Below are experts of layer 7 (counted from 0) of a mixture-of-experts language model. Rows are named router (the router's row for the expert), gate (a neuron's input weights, with its number), up (a neuron's input weights, with its number) and show model dimensions 0-255. Each number is 128 + 24 x the weight over its row's rms, rounded and kept within 0 to 255. Numbers have three digits each.
Before each expert's rows: "comes after" lists some tokens at least twice as common just before its tokens as in all text. This comes from a sample of Wikipedia text that the model never trained on. Tokens count by the router's weight.

# expert 45
comes after: " B", "b", "B", " H", " M", " John"
router:122122124130111140108163100120118109125121129165135139131118137139128129094096144145112115166121123154159139162129090109150132119147124157126111131134130156131081143125134110129129142119131101172082122150097135131156141161104166098128145136133149128096137124116106129110141116140173137099100136135137109172074118163156151137161090118127124125152099114100145088140155123128127158084142114113092109124179095131082159171081111122175093089095139122129089066177136067126167119150179112109128164103123097145184142145112112145115126140163148161164130119101128115134115136112114128146111122152106074092120078104116136112144114118162108163137105111121161128146160164162102126115184111147094129116115119143145102149135149133149139157164148162173113123138117106111162154116120075
gate0:147106098122140195130136080125157115175149124155125074129108104147189051133119059132135117160112143122090134128150118095086150157118118153134129092141095134130119152140109107105151099155117088093148102129120113097079124118134107140143171123137124130091137135104139104111136120122158120067122130123150162157091181141158172130125079125169118104127183105149116095107143105137131081082139091112131157136092143129101130151118141095100158118155117150167128110158136164143133096138137117165159164148080145122140132077130157130121144138124125127142085131149132117110138106120107114161136122104140121139117126118162131103163124124152146135143157107165152113106158119133124142119135124127110152108072117142094146141118112133103133137109116135108134155156126139080157134149118116
up0:121182128169103108135144115169104169120118125097140138132145099148094177087109102103105147129105133146112134124117181175141106103130137149129156145124149096145153107125132095161158134124093137178119164115157131132116158138128116129088096132115133076079153094093110128131136121133149120155116111160136130096122143132159094119164113104135117116096128131117086156136093164122150111162141140096138104168166142134109144090137064160126103095114119079155115125145105181144129129107136113102125114109147102102143166108147135092135106117074143126128161090095107164139101134118169151145131117124156121120111153133125152147167112136108148129117152113119111106110109156170092106169119093109101146115144108115143174107133145083082128094097109091151121118125122139120123155160131178
gate1:147115132112114129155108127109124143120139137150148112171128129121117107164092124115124110157070146128130101128128116114142077141116137156114092151134086134129134105106163118103135134114107101086153089153084116146100133127117108122147136121099139143130120136168086134155079149130148109113154130124102110109122094129089104106141152184120103145166102149113157162137109133150170105161116119116091123084166100109111146118156129106095137132099189179113136111136111140128159100097154138143094100106131181138090173147090168161131156185114081133131104123180157094111140071154144142067093102150111135128150140166102140144119083108137168171138137140131129123154093144130129114127154138141085151107126120153105141157163139133128117124114109146133146149146138111137132091114145146
up1:133162090128159107135106147139103094148156098142126195116095099125124145148094148134164100143137128089159094148168160149045155112130133157111168156161107111103125154127106130118123127103160117112135150136135118149154109122080114121133155137152182116098105107145160116146136136126093137162150098116110104101151105135137177114110180122091137167116141132100147164075121155117110118131129168100129114132129135143104122159107158156113163130143090110115103150131140154122138114107150139137148116146111143170113133103141110139179154153158171119185140149090148113112105148096147115158147106120114151120135140154129145142147094097102132131144139115164155126098153115127115188186117127109078128117120107129142096110140106140122144146089163140127124109097106091146152113118091131
gate2:102126097103163147122117163109094150125145128107128107135142120112141131091185124109095125126090120110110139129143155130137132124148111171129132106115136122132086135142132124102116100172134125133117095109073106092100113160115135137136135160108140088097122149121119097129122099149188073201107128107139106151139153143127093112096150122112085165117078131092132157091110124142174158188160115130127131133082074138113179103101126112105161160111108168170126150106164114139135100129082091134125107115155145126106092120135154099148125102130147132115133121105143151125137174096112124166093095132100133105103171127144106099092164150139131165132109124101118152113116137113118140137115164151105123112122161162122105125127146187137145141139156174105130125131129127153130115163096111
up2:135119075133149124077153173095106146179120092084124174126097123138134116123141096116170115120130116083150121134183119129098139126130128088094078093147143135105115138135087120098146138121119133131102084135162098115145124137117097176098101145158145087109121155117130132134142104126142091154158173188138135092137156130151121135110120144166123133187111107133146119129144166128120096118131092103124160091134142158120122146110110160130160148161176159140144105145112165140105120087088099146120136140150110153111167077102132151110160123156087109142114166111137132115133131129115106134093117163168153136111153125155134165180104128099131125135115111101101166088140103113111117110154117141133153095099124139148114101098155148104117120123095104116132141155159168141119137103150130
gate3:113143153110107128169153131128151111137138144117135128132134129068137129145116140137130177160087103116140114181163130112115155135161154134160099128133118127136143142115134081109139120080158084128116166112133167107131108106111131099089119130094100133156143143123120126097092105081118157072122124135131113184139110132129125114147148150139145140104101111169138155133086096117084130097129115123114075126178126104140139134156074135149082102173118120135123139083129175068116156119132112122101113148132118182112132124081140146114175127138122133128122086166097116108112129112099195154121144094140142154133113110128107119161156155130112155172152131117143126117120111132154137121142135164081134099120156150141118122159137127139089114112100128104154068164092108129157116099113138
up3:146149129135138134132138118077133166120126195131150077092145141167137116126075120107130138112145118105163107178178140121126145170109116121132109094100166094130127119161146113126135124121113097109135150103134172097143122114123091095145082162120132095159141125107166075119134136150097143082116128118157122148147084088149121163096153094101135132164131112118119153114181111105149132150134121115086111131099107132105151149132119090131154132118142126124120125074163158116154123123121162153088146174126137135149161173092147136132118151135123121136106126111158118155065132155091135134152141106129112115130116102147129096125121123134113138142079131138156088090150169157124122178144143146146164138140124183108115131125119144163096095135101123124110100128145119084099164139162098
gate4:136153106106121160125145154128121137126126116101137159075123106165149149129133130144111079122159107145143112125133095119130161158155127150115145142122192109067107134183108151116140120105161128092132109189132120097140128135112122124108135151106096105189115086104118132135125131149154124142120104096150115143127103128121156132105134070130152124099110104125126090128091101084118163102119183128123152077134138142118166141151081111135144150107171088143173126116148152141123118116158088141126196089159095123144152088112117119096135128152164145147134131164147138103149086097113111110110118145132133150138093151185123138091098139118154112198144130132149122142133158128105131103121158132164139121130136162121150138173135111155127145126093124150098121162135128115104136095139106
up4:125126121157102133122096137128159166141107097103119100129146201157096049139114144118169124136112097094135146138103112094078091137141140119092115149157124141147136149130080183122141130147157101094133104138109131115152118111148110123129136136164136150113166156143144173136105117118067115156166131151121145136121115147122137132105156185125170120112115160150114106157146124140140106108090121125169121131113108128131124121130165089129120161166112130132157135135123083141134134115148103120136131125108142131110126106101124129155094100070087149124132090122134165162128158154096190135117151141093147108099143135157158129134066127148150083112131093113115134161152121125106069145131117148102111145111122094151128142160174176126122109145148119090154158132134139129109099101112129
gate5:133143129108132154135132095133084102118138136108125133113114148157135132110124098112115152112123193132137154158138149141117130156066111111121169114104074136147138123123141157203146153127180149142103143092140141158157142118118134153156124118141172168116118123128168103108122135131124128136127121123163184139148105101130120079163117174126119165169126114115142087132159131146158111107110107106154161158113156070111131126115152102125117118144104144136118166152127117151164106146130182129141158163155159117089112091173107139170080136141150133114143135082069170135096131162141078086121114119143139105166129132119071167125104125132140109123099124147147107102129150100133139117097137134168121116144120106146147123125106148130163126126155166140131146101133136116141144080139098
up5:113110115101114131091119145136147128120112140150142112148160127095127148158132132100132100163122120134089099105121130175135100131185114121141100139131140131121132156108095110072151125142104105079180115182162124138119124158127147139067116115110112124150113162186067131163166140140157116146118148110141111107120163160144130133128176123113163107129113196092139171112090109120133154100127134144108159154133118186129109137106164138126124110111145109116121148094146176118127131108152093131123116075109116097157124169085160179148132103111122130110104114187113079131142126121144155171170099152124177136096149137152145124145139120140126145130136126098135130124158088154109150150156130113094135142102158114129088142140172140117131161137110103126104133140161135137099123134124113
gate6:123140118154138161119093127142079109159161108098186141124110129133102135144139129107137159155110149100136110152139153121132144152153134121181137130138119125101129114131142171127132096124119115116127092120131128107153147135159117122125139101066130122120114118156143149146152162116130121172142145127163104121097113117086095073115155116091161126132136129107149113159149171149121181146145171145141156104102117129147161132093145111134121115144151072170149126147160126190072151107165135097147131124126139098052119123095103130147127161145116117141121091140108111124107105144145164134165134083169167154121128155151109097172150090148127115165175124138125138066159121111160147124121111130086096137082125106109166165160138166148140136107113141132119144126118121105138134127148146
up6:147170096108109105141098147119156142100126118129125126114164128113109141128093158159087127049112097140153172128129142125120138140103161164092119120138124143149173123093119112125122106141129125144104148117118130141128134106127132143105135134157113111129135155118164148096106153167125139131155138113102109038114118169182140147137141144135148107095142132121134130072118165093151131121190145095142124089108121146123149130158165130134121145139113092138110143099118171121123083101099120107152124190123111158139126090111141114145156145151162101172124132141162144121163158111111132106131176114158085132135112145101134161064083140144130110110165117115117081125116136117149135127110082105137142125170111124102115113164153147129097127162165155144129091149131171143170116131116130
gate7:114116125106122109181117149133137169108109127106132185143157147105126143171119137116123144113109149126086147100190150126127109129130144126134134096108133142152137110070139162153148087081117146111121155139142127135160157119119104130122128099127137071125119138137120138142123130125130146083162198176181137121167127122132115078157140179138142122141134125155114082121105147132109129146130135107146081096073135142127105098124120128133108111123135146159147137153179105163159108107165148147157122141145120131104131139092113168132099085103130114156138099140163136129139134111094109107129144084124159105107108104175095149114080149143160124098150077103158159079114112158115125167145156136191122135126110148130136164123130125157108141138125099100147138146118094133127153144166108
up7:084111129104128138143125111150130138097082106146099151146134167117140132153087114160114141078121166140095116181137125123139107121185165157162132125122131136142117146120176137119138161151088103160096126110178114143143117109109116143141132132084143115144139112141130154154125146106110155091151162105121109093150093177140151128115183137127114168154143118075098125143158114133181145105140135124100115127096146129130134107107090126098095137128112157134118171123149113103124139096150132157167100109170124138122142095120106129091125108123111124158122132150136161118166169151115141109164132115101117109127120078146128089123131105111170137118150102099168099079149166148122162139109121126180101167135105177172108125119138163181140119145126099142140138160110137145095100163139127

# expert 36
comes after: " L", "L", "l", " W", " D", " H"
router:131120121136122178143147131139104122139140089158139103096117147144118146094091134097127092132130150158109174107092119095176093114118134117169148086153133117163146134133116139148153099106164145114102110108093100091122149148130115164136141133118133167142095139150128121098161076130149123108104160123133095126093099144152081158128108093159092084122109144141095168159156090115121093116150107133154128127182117102125158092116121169123147109140111111099086151157127065114122124136128107068157144129110145145145154088122154106105124163140137159118119151116163173122138103114155122152092154156132112108085149132114117122113164106121132150169123113110150128134097159101139097108150128155152123074093137119158117099142153119121118123172133154147159110187148134151118132119115123
gate0:141123099120149165078160137139118139169103131117133138098136136151134177064147142092150135130112116115104143084123125138131088099110132138088135149090121119110137089131115133143094108104166146106119143108114117077170120130161122164152112124136137108155127140201129134082128110159153099147121114147101112129168128113122079111120070140129141165106168151117157099139165170125153150102164068118100125142145108123076138127127155109069099174110127089152147094166121144124120145110085166129143126138135147131139108111102168107103131130095173147116138123138154083174113127091117144141075130128110155139174151116097107135105128131149120146154147096144135150122138146124133127126181134112105093143105105084122111139115123145138116105148106130154096136124127127106115135113125148
up0:167103122126147140128100137156159154138126125083130119127128127118150116114104123089077146100128112116142139124141070124137112122080109146115134155130117094105103127136145108112069147096143140128141125081055109118098122153145108142166105120157145145153155125104123119130150093162128116155144119094117121134131125108143100099090115097111084184068167147129108085139139158091160149133166076101119150171104119114114137124176164124120114129112141060131128092120144142136145184151095143109120129136149101109128125114136161096128104138119148131131135133109188087136132090091116119161084139123091168172153136149113117123109085106129121133119170131112137118171148127150150122135118103098119105132125115129115103144121104143169140086133097144147174123149117163120124125126100154
gate1:126095094123147090116114087140120150121145120158135096193107114109118119126139143084136148116109098122072153078073112130155116150112126131107090128150158130145122116150169122146113111092130133131156162102108101108103168115104127121102142141149114166127083111102148124131123110132177134156133112119153141130149114128137149080146084160140188186178141165166127093124126093107157145115102130143086101138154110078127102166171127133156146129150132112113143151141154124118149169076083142132122108143097125113094184160159127153150105156139129121139138117146130131097133105147120118123115133146096080113098130097139133129096102136130129131164120154101108122119140113131110106123120121150166112128116091138135143143169115128092134157094147143095165137127084137091124116109143074
up1:124156129127110159159103077063150116132133132160142112136172114147095143123137131103150127108151106158109145106112119130130099080140143108149097126135111136153134098110130156126131102128100151124105125119151141132136130135124128134135151166157111133066121092116130144115153096145126119133133111128163123133131169142145177138116133145107157128160095128124137105129121093142115145103111096151124098135115132125119106212148144120073122163127138166095156111142132139123111116108098125060108091111152114075126151165100112106144124103124118125118154131089120144141136137161143147118103122161142087192095100143169101170127140104126169102133073125085153167104107133139121120122134114124145162099153092145104156101103131096064121115167149093150165138151108104133155140095141086
gate2:120168109138141179122139170134137173127150112121151135133150123129144137117093082108146145165104117131140132150153116158116117135149148171109112099131108123135130149115079114140136164066122137081128139166165147148095126132122143101087080091140129108115081090124144114137103140162128122124108119118117119141096148138131173167105157112100100106136153187128129114107118137184170141111171143165118125132113136150146142136114142118134094155126143101125127131190116145136115159107151125103123116142158114171096124113119155115197115134100122078133141118147118143120099130075158157113139115147077122128159103113147088127116116114210144115133134116121132146152119147113122108166152134185126142126093148119138086128125141122112128123143082119097140129137152076160112156160127158
up2:120111102108124098198130129139151136180118157116109143170111154091128093120169119101112117137112099128157145104168142144089190120151136138124159123115118111099121088168144123158117135158113083121140115147139144144114147134107160068144154156089149122133100104111124141142092087090116132151121118096124088171165143139091108118145135101132142145166090156128144084102107090102110098094139142115110109079164104079145159161108189120149161107122125167088122112147156110157101120150093168126147120112114143142104153159146133120108109132145142100142137120104096163079109107131146137134135119108138131089099124117095144096112151135130103110105125139132161112118149146145102134116120128136125158083101125144117160144135117145124164104113140150112101090100125137170098116103135150
gate3:150101132123119123128095154148122111093107065121140145119103083100096132117137125136142122080120139160116093118105128111098106130153123099131143144117107126128142165141161165084102131101152119158154170111178137122131111093103145138144112135113125161117131156115126124100141131154101103162117124109084127115112129108111123146130130079101156109137117061123129136102145151114111119157117141154174137149114126130138082157176137135134133181125134110108089126090087138125165127154132117120128115152111131065097157133151133096137124129119134113163128158102114129114105114117158153132121127191170164094081154104154147115101114096125157111124123145106088058126115110107166123143088139131051142113100075120145154150139108108156142100111156152112105102129116119105168144140125113
up3:152146156101132141134138214168094139149105116122101160143187084130092147126126135127176138111148107139142145109137093122131136126163158127148129115093142164135103144143156135140111104136166129109113164114164156135132140166160114181096131083120118165134131166093072134093116147137146128117142107112105128138144101112130121142132141147108141116142136101129103139138164111127112159101133130184138108150101121147145127134054144128140117192112125119124106137103103133144140143154132173115121100133135118139153155126156132112130169116124107125119114134131138085117127132098110184057096140117137171136167129167125157106084162123079162151092140128134136088119117131091130116141105127125152146102125099139119175123148117121185132115157147107164133131142123138149164170148104140
gate4:143154118099141105170118142125171139118147127128103133158095168139134075117147097138161125135110127123120137100103132167115152129100159121091145150131116110134094102154146132124150157146156166092107135134105164145081134102123119096113107111123161097133110103134142149092082144136128125148100133151180170122144080134111122114121140129124136133132114164133152129152116107120101110121146136136134093137181060148105163134163119098105142111159140158124155153159131120154133123165103139109144135108105156127114111155142160123139144155119141183113147132150132120118106133068106130106100129127138109114103108110106103125151075119086132141154135156143122125102147091116102110113126117173128177147124130173180132149212175140174132167094167115121131131126119133136162115090181103
up4:180085091103149114102130165132107076104158143123086095105096104153151103071162128116137070125115131142153114109110153120126131108152171166160121161095110123150128141136122136126144128142150116113144141133110166064144104134131125106111102134100110145164097122116114144159123106113162147119089156143148051151123139113104142114126127127164097146105121146126131146152150102105156131135113129111112120131129118125148120141174121146133130128164104121098120130142141193149146153139150132106156130124099152087126073147110098150108117173111142086156130127092091132109126133101109135109089058085127116101154065159156153104116120129147147121163112131123091143127120138129098118130140142125117160161153148152149140126127099110170141114119108094147103128125090131160138088140164109
gate5:132091104115171172139116102125127103133124133114178088119124145107145159147114153106123121148129124134137159112084137135158114111081128145149111134094113131101164127140134146098152152104165169149170125156130146108082084153126192078120125144156144154169078121150119124127128093112104110152096104159091109158145132119137160112086087126164130084140100126118106124158098164104109085106159139145112139139107105148142168174126138145140111141094158102160131151129138106106146096163158145120130142093138147142135134121148104114126106122180142127123166167115102115194140094153132112094097113118130128129126107142138109138104134138153111176132122095105080147109109125127137120112143099147140160132115122123146084157074142121126096111162120101070123118108123155160125133154102136
up5:124115150079113138105118155126142121152146097193137198096161097137106074120123155128121140132132127131137127118133090144099132112174114111106133146104127132165068120142105134164094138160109093130107157107130156133112168123127093127165117148099138153111127133105146128126138129170160119092127132114161166121142145169129115129131142102105126162120147167121125142106180111175167180133134103146103116124157108128096124055131143120109114102146068171142124144137148093171101134093139130138120136163152124166120097152117150139156119094089127124117114096144156167136102133108123155127132131139186158111132103116113139113158133139135143133134146156144148112160141123102127107140096146134149082114149138115117183126172113101150133123104138154173127121187139139110116121165147150
gate6:141138128118140089125120105143119131129123124160134140129155119123134158168108107125128141138125127138153146151140123116133151146129090143114142118142128119173138128130108101171176131133169106154156108108173128113120167122112107118128138132123094101116190108152150087063110123183103128117078157174115186141113121144085180146137105111141113157150085162117169121132164158100122134124109152120123103109133142079132144109160102158091121149162115178111114117135148124145125089086134130139151116098097183181140175107126125145115105134114165097128159115145154128127140125176070122127111138125124143115150086139110144158145148101126129126115110121146148140132135156129103113118120160145150130116117074084121158091119113076139175192124129152113105118149111115095124146133163113
up6:138118122145140121163147137152147110111128188078156122087089100134150171154125120157141154089105114144147102133168122137116091166166112116137132178132103124144127139112147146122126162110122148157152145150108115140103079134158166105152129129093095141125114124091101164145091104091145165118119142162159144131149083151131121133121113097114148129138093111141090092153115116065118136132175103138139114141131147101078188127094126072124156101122113102080153151138090127117145159115077103108107156133121111101138118132150130097148111139136085143118164154137133120158173134147104112134135173118118130077091140156138117119111130132167123147165118134149165138149111149122150109131151098118102115104127151111095091129131132091145111121133114140145174108150150132138090124078142154
gate7:127107157132092125121122113168159105158134090118081081107159161123076149144149166093112132145119114122114156102119114144139141168101111117101124135129143092114157124116145104134133132082141179141078112119159131153127186128131123149138091130143107105103176099152103123137124106085100148136146157129189135122174122131131110094088101108150144101142109123124130172120116167166120151153129141109125127134110106142114136145131124130141127149188102135080124151111109132135129139087123172171134096133121080114145108131145125129119113136115111135131110147138124168146102144108105112076129113119125123088088140107114123144099172153111154113112151142106135194133159144143132084121146133144123157097115173125130094141070123101082101138135105092146138099142167131159099157145143167
up7:170096108122097123174121101173157109114123126109124101176104160104134129100173175133137149148083128134110152120103105144117154140125138087153089152085115111129157110110134142104144144106096130119097151106101166149137137131131151167130143152115127119125119127083089111124163123084127097136097149105105134119135140141123070114117142092124119154120120130134105149165126146122110116094159120099102102171124124124118080110120125078175149133145145135108106146111125114168138130101130149184137110125111129102118129186123163136109086171119126104151115088177114136123080131188119105123125138104110161129131120087155114134117133159140113142137082131132115143126110157144121133128110155185118117166128158130129081184087088125125123128094148089158119154134104120126097105153083125

# expert 40
comes after: " the", " and", " of", " a", " \"", "-"
router:113145128150127115154132106107123125146172120184117120160128153121139093136115111116111163111126089128134121072126086122142155151097115122138111082126143157138143104077106107102113141156093135142158165104152132132141090155131112164133150120130114113114135126108104147105154141088154087058089151113107115124101127166120167112122120123128146088129130110075099118102137168091146112106136146132139102148104133135135174118112113127161157114140083135104078126129110102113169116098140156125145127139177139139133153155141122124139095125082153173172129120107129098120119110113130133149134144091119121140186092113155125125174206120119150115089106148131139105146119120167125135106150115113117116200107142074125126131109118125129122130087076130128118113127098112095121102089149113
gate0:116112146112100155167107127141131148161131155077140111109174125134117151166114081151092078101148141101129126169140112109136129096142113169115109131086127118131099122144186158082115120118154156108169124148093145103158109127121104134147112140094130125086143130120152122145162126162164156128100162123116154129102150119162117145109102104105102125128146104128159152149128153120148114178124179140140107140170151079145118123119118116105120130113161102079066145085168129162156116124111131130147172117141134118129143137103175138119135152142095125102087104142133114121152077125114115158154067149118112172142150126112148117162157137135154101130139154144132102130137082136116135151129148151095138131156135110089149100118119178120133124151101143123086127166176114120100104143091126
up0:110148120144173139110152181093132129100159161138116147153160125153120170123139124128137176085117116115115115085097096171168139142073146141138170133129139115123127131120116131110103083150153121146137096150135167139146110156137143153140140104165104142135112136101104085141119159098108126164134131132141108153124191074118122123115152116109147157158132127111144118115099117120132101164142131150153156145091139103152139104121166092144139124093173150182134128106151134082097112131134151118133098134126081149149146136103123123159113102152111130112107090131127131168125140118125128150104105147122074161169172136129102116118161124144147160115113118157148101108184144100152073142119134119101097125139132116138164089085098148109077101154104130151132178164126083117135106121116127
gate1:152101143139129121170140151143147163114131149119135140111107135132167134117133107148127145175155150125148162120151128090127180110148120111136114109149123098055107117109147146129111141131083134118134113091159138097149160155116131136125142152122107137119178142066153154159133099120130170182115123110157121141173137109132103114144148162096135121161135091132115162114099102204105098111160180066121120103115143112133128092131115119124113152147150139114161124133137142144122112157179108152119144140124138155110114163140131121120145103123120118150138130129151115170111129105179121137145137123128117101168129157115107130130098142131156114123126128100115097116101092154159157159161114127129149117132150104056127108096111117150123075051092152109151121137102086146148098131123174
up1:128131129163121138155147088104147154129152164121112154147112146098119167121152128103155185136134116073138083085119105128109078153077113096129154094136166101116134083113108094125116122127117136113131119122152129178147160123137139079089142118141098157116123132096111127132124094114107151153141076114141142121142135145120152143150161141106101122155113094154097150121111138116114169156170149083142124108109093135109149092120149113133132189160169133122123113211097149113122103099124156158096132147176153130138125127119142100146157124141120120124114124108151125116110128127130107093106144168125082108095111143181122131108118120150146126136129147103134100159113081134141092161128122121135122154143150070082130117135151148122143115149093113126150119155116065085145134139112153
gate2:138124138144158147111119114132123118142119128157164106113097157155125109106144095136120124138093138156143117172161136106138174142157110177165124109083128136130127149130142106090122142081129145165088114109173149130102129192120097138138122142119112127136106127093117148135129136138136160127132170098135132142077064135138129132136104152160156135085147133144088153120101112125116153097081120188111155163153112109118097136096126132097113106119093138145127115177116150171091132166127094163133140116138117116125089118108139117126122099123142169128111147151116154161156133125102142125095140114141115155114129099103147141115065134114101136141088124140131142089154138080117130130156117097164102149128120169129120131148117108106105151143184121079121133103063178128131071112173138
up2:138115157123159146091149147156117112131122086133144131147142115078125159149132159119156177148151125125114137124122170119153061156071129128140110143140111121136096127156145138148140146153131136089140147141156145158121150111147101109120138154107124082143159120142104131106095090146116152139082113145121118073120154174091117111101134163092112092150142146135137098133144092117132118143136126107173146109156087087102127110108147131137131115120161129121139152119126103072181141096089134135112081136083162110154133135111090104112155158112147099122136140123111144099122131107136116133131169103146118122123173161128133095104124109134170093173170111129163131167119061121120154097129156131104179126131112117154130151147150115124117126131106138134074157133163103164089166135102131
gate3:119111150107134171123144150103124109156140149121101143127137116120119136133108107149122101126141122095124104145175162163110137098055146141128135056147101129127124079132174116094138128071134164151170100105126145108087095126138133104145127101069079125117134133129165099105111126126124158115138095163091155129104114103116153098160112139130110102144091132100165101130145162143152136165125116094140142098163119117127130092117131106099104168104139110091123124148141112164100134163125175174089103129116150104113153121122130130186117105105109143140101112103133127122110144123144108164129150149188138127152101121115128116090085118132143127141141147156119164129110145126142163124122117121126092095180158071121148151117145124090108128132128122113156159095111094131110139111093172
up3:133081089160069115108125148110132126116119186096112138142102102137150132127071134154145093141101126120130096158102110115129143084133082181092144094110127100108158078169119153145137125149142156113143140124153098101136124136142106132143144119115138097065113136135114115163129115122133138199113146144107119164145126143101138097160122118126126125126180092137107130104116191120151132159142111127161122120124109140109159146127176116144100156145117113136087138147142162147075117115097183142148170104129101081108081114123106125129140159133124105129135128138117125123099106168097134149156107129141145077102141143130179137132156126155121110149163141130130110114064105120086141139117105093118128135132159141147148147133108110151147186136126149163136121110176132131120127144123114
gate4:100133101160137106126126128090135091133157133137155132073149093117125163115113125124148145102160089160144119173142140143084119152135106171139121107079112124121119120146143070110103161116084157121094132150118139153123107128118150141152111135114107114172115118121159123100156152129114173105098088119111101151138147130122156114143103109115128119163129105141126150103114133124097142142109113098136127136111090081116152154110094144101149072136136116104182105121114156094128091085102150062130087186147112116158118111164110084124145153117136099147103081115115151091139166158132114095151120117143131133096117175115144130137136132129141151109054105156148137140129122111175109122109112130095135136123130128116108086134139110127136155075102121121154119164110106174143133116141171
up4:062147149146088118171136156145113094142117129132113081068200122130149144102114144110128146102148122121139108155118165136127158126119122127149123080132124077179138106102130104121109118086147168140088093125126105179151116124135155121139097111114113138149127108168136125103091103142073178103104122127133115170137143155109127143114118093137127141177109111111143127096099141094108126131129149129152122099110137116133144108126102142123139125145100132098115160107121135108136110090185148134109153130128179112121164157173137118152102114084106127105099129119152179101140147102139108135183116092113084125108087148103154070150113122158151137109119129140147142131106146098144140118149125139115137122167111087115099141131159093162107168104147113112128149128107090151141111126126152
gate5:138133098102133153174099105160108141129147135122134173124161091139106082096147137154110109124154116122166146145108130122144163146127126151113162106169133159102136113171115138102138139148118146130184118082079144123121143091109125115097162101148153181128111110115165156102141152106130116136138177129100119089109108139148137103164148180127147134100153114143127159161167123144105170146132115172108117146136105127145087084123130091170106142134106125098155099129109085086141096146144117134099146096122112161174116125146193107130116110115114176114136132133124163125111139118155148117150139147124096138128170163118078110121132129092137135101153151182123104123140138163137144122143145136089087127124132135093126151154119142160091117098123166148144119132101173101158134123091112
up5:114148136112113122130175112114116110141138107141175129127099132147109104121163117105157120179128110147122136131152155135154125143138083118146132134143151123118147133125148144138154112132109091158101143138155148135135152159152146135132133114153118100158170137126094198147112147153084101105100124133109140072168081116106142092166140138100104102098096104142138124072131139176171107122109113137134127133132153151161117126149176110118079110143137114150146143097113153120136132135146160115116110118135116177104104120114117127137110057103153061170093132121132159127181170149093118151092120063129145111179132121150105137124111161096124104100099135128108131114107162131062165125150118107154122141117118142148138135119115158112133114122160129127158116090148155154113179121129112
gate6:092122112113076171121148149150103132141075134114125140126102107105119125109101136144147077162114164109097146148134141100111142114134109130157086107168119139160125164106119128129137124189131140131143089128117128113155122182127169127115109093162119098159103131115165061134099097156143113098109152140087139151151116124124119139127175137135111084128127167111112164122114141107128104117118136111149121132106148119111124130159142123104117132156079110087153128140110138096078153132112132122116134094155161099062117144139108103107119138107141101075057115136100136125166108124173167167129166138123115153118102108124145114112144154111132109121161101120150073137150164120141128156122139100165113162140170073092122120121155137132150124123091140129139126141139119148125157110082156
up6:094125083136155125152106095113130143096114084163131116119188106090150139123085125146168074115097081098197113120141124126089154138116105102100110121107157134155101136089104135128123102159127135139124179155130172102077105131156124140116077112150149072156134142144104100149138142094115104130173077150122114119123110157161146161128153125119121126131156102127122157127104147109132145145129116136107150154141166130110131172133120147092106163152132136138157163072152160128158133136069103129125139103164151133134139152138109106127129109149154128118109102155140109142140159141137072090102155127090113113138099115162137133124165145116099111120166130153126125158125144116099171132136135124113130137115111172095150140153115143117126109106088112129098123145134145162124113183129104
gate7:148127115100144132119110097128152115093140122169118101140148148127139106108121097129099131101130135149138109153156206108112092160130122076102092092129119124171103139082127111152151105151119128099114100136105154133139134107109123153098130109139124153140135143143125134150165099166101120115142179133088115140127118140144113168117082104120110144140103137082117086138082114116118104125136078114129141121135157136129113156130127127129133128118148156085101144124129142157165158072181085121128117140162160099101132179160143126120107093132131103161111124117149174106083160135139115105138096126165084110125156109141153116164088202092110137092142116108108149135109137136097105103129128118152123086131109108158098145148135179159097124135127118137155170097157118143118118117104085
up7:157122098172122118106121134109112090156122143154128145123094135128089192170093193160159140170123119108069118159085092111147153110165149122109135133149123150096125099131097130160117175100159132133109130123138123115128120134108121138108110168127160147127116162120107124153125111103148138137128099179142133144142143122106133141135159140103160151131097110070124127134132120170116147133139084112146080143140101128138168125133125168127123139136111099137149143097105096091105157173097144117126137125099092158149122106087090114135159116142157147153136131165102112151137100114155132177099077115087117101113098126160140179077113094146121143086117147137146107141180113146128131133144110088082135163113146132151152137113146153091143107125122126142084094110110125134107105137124135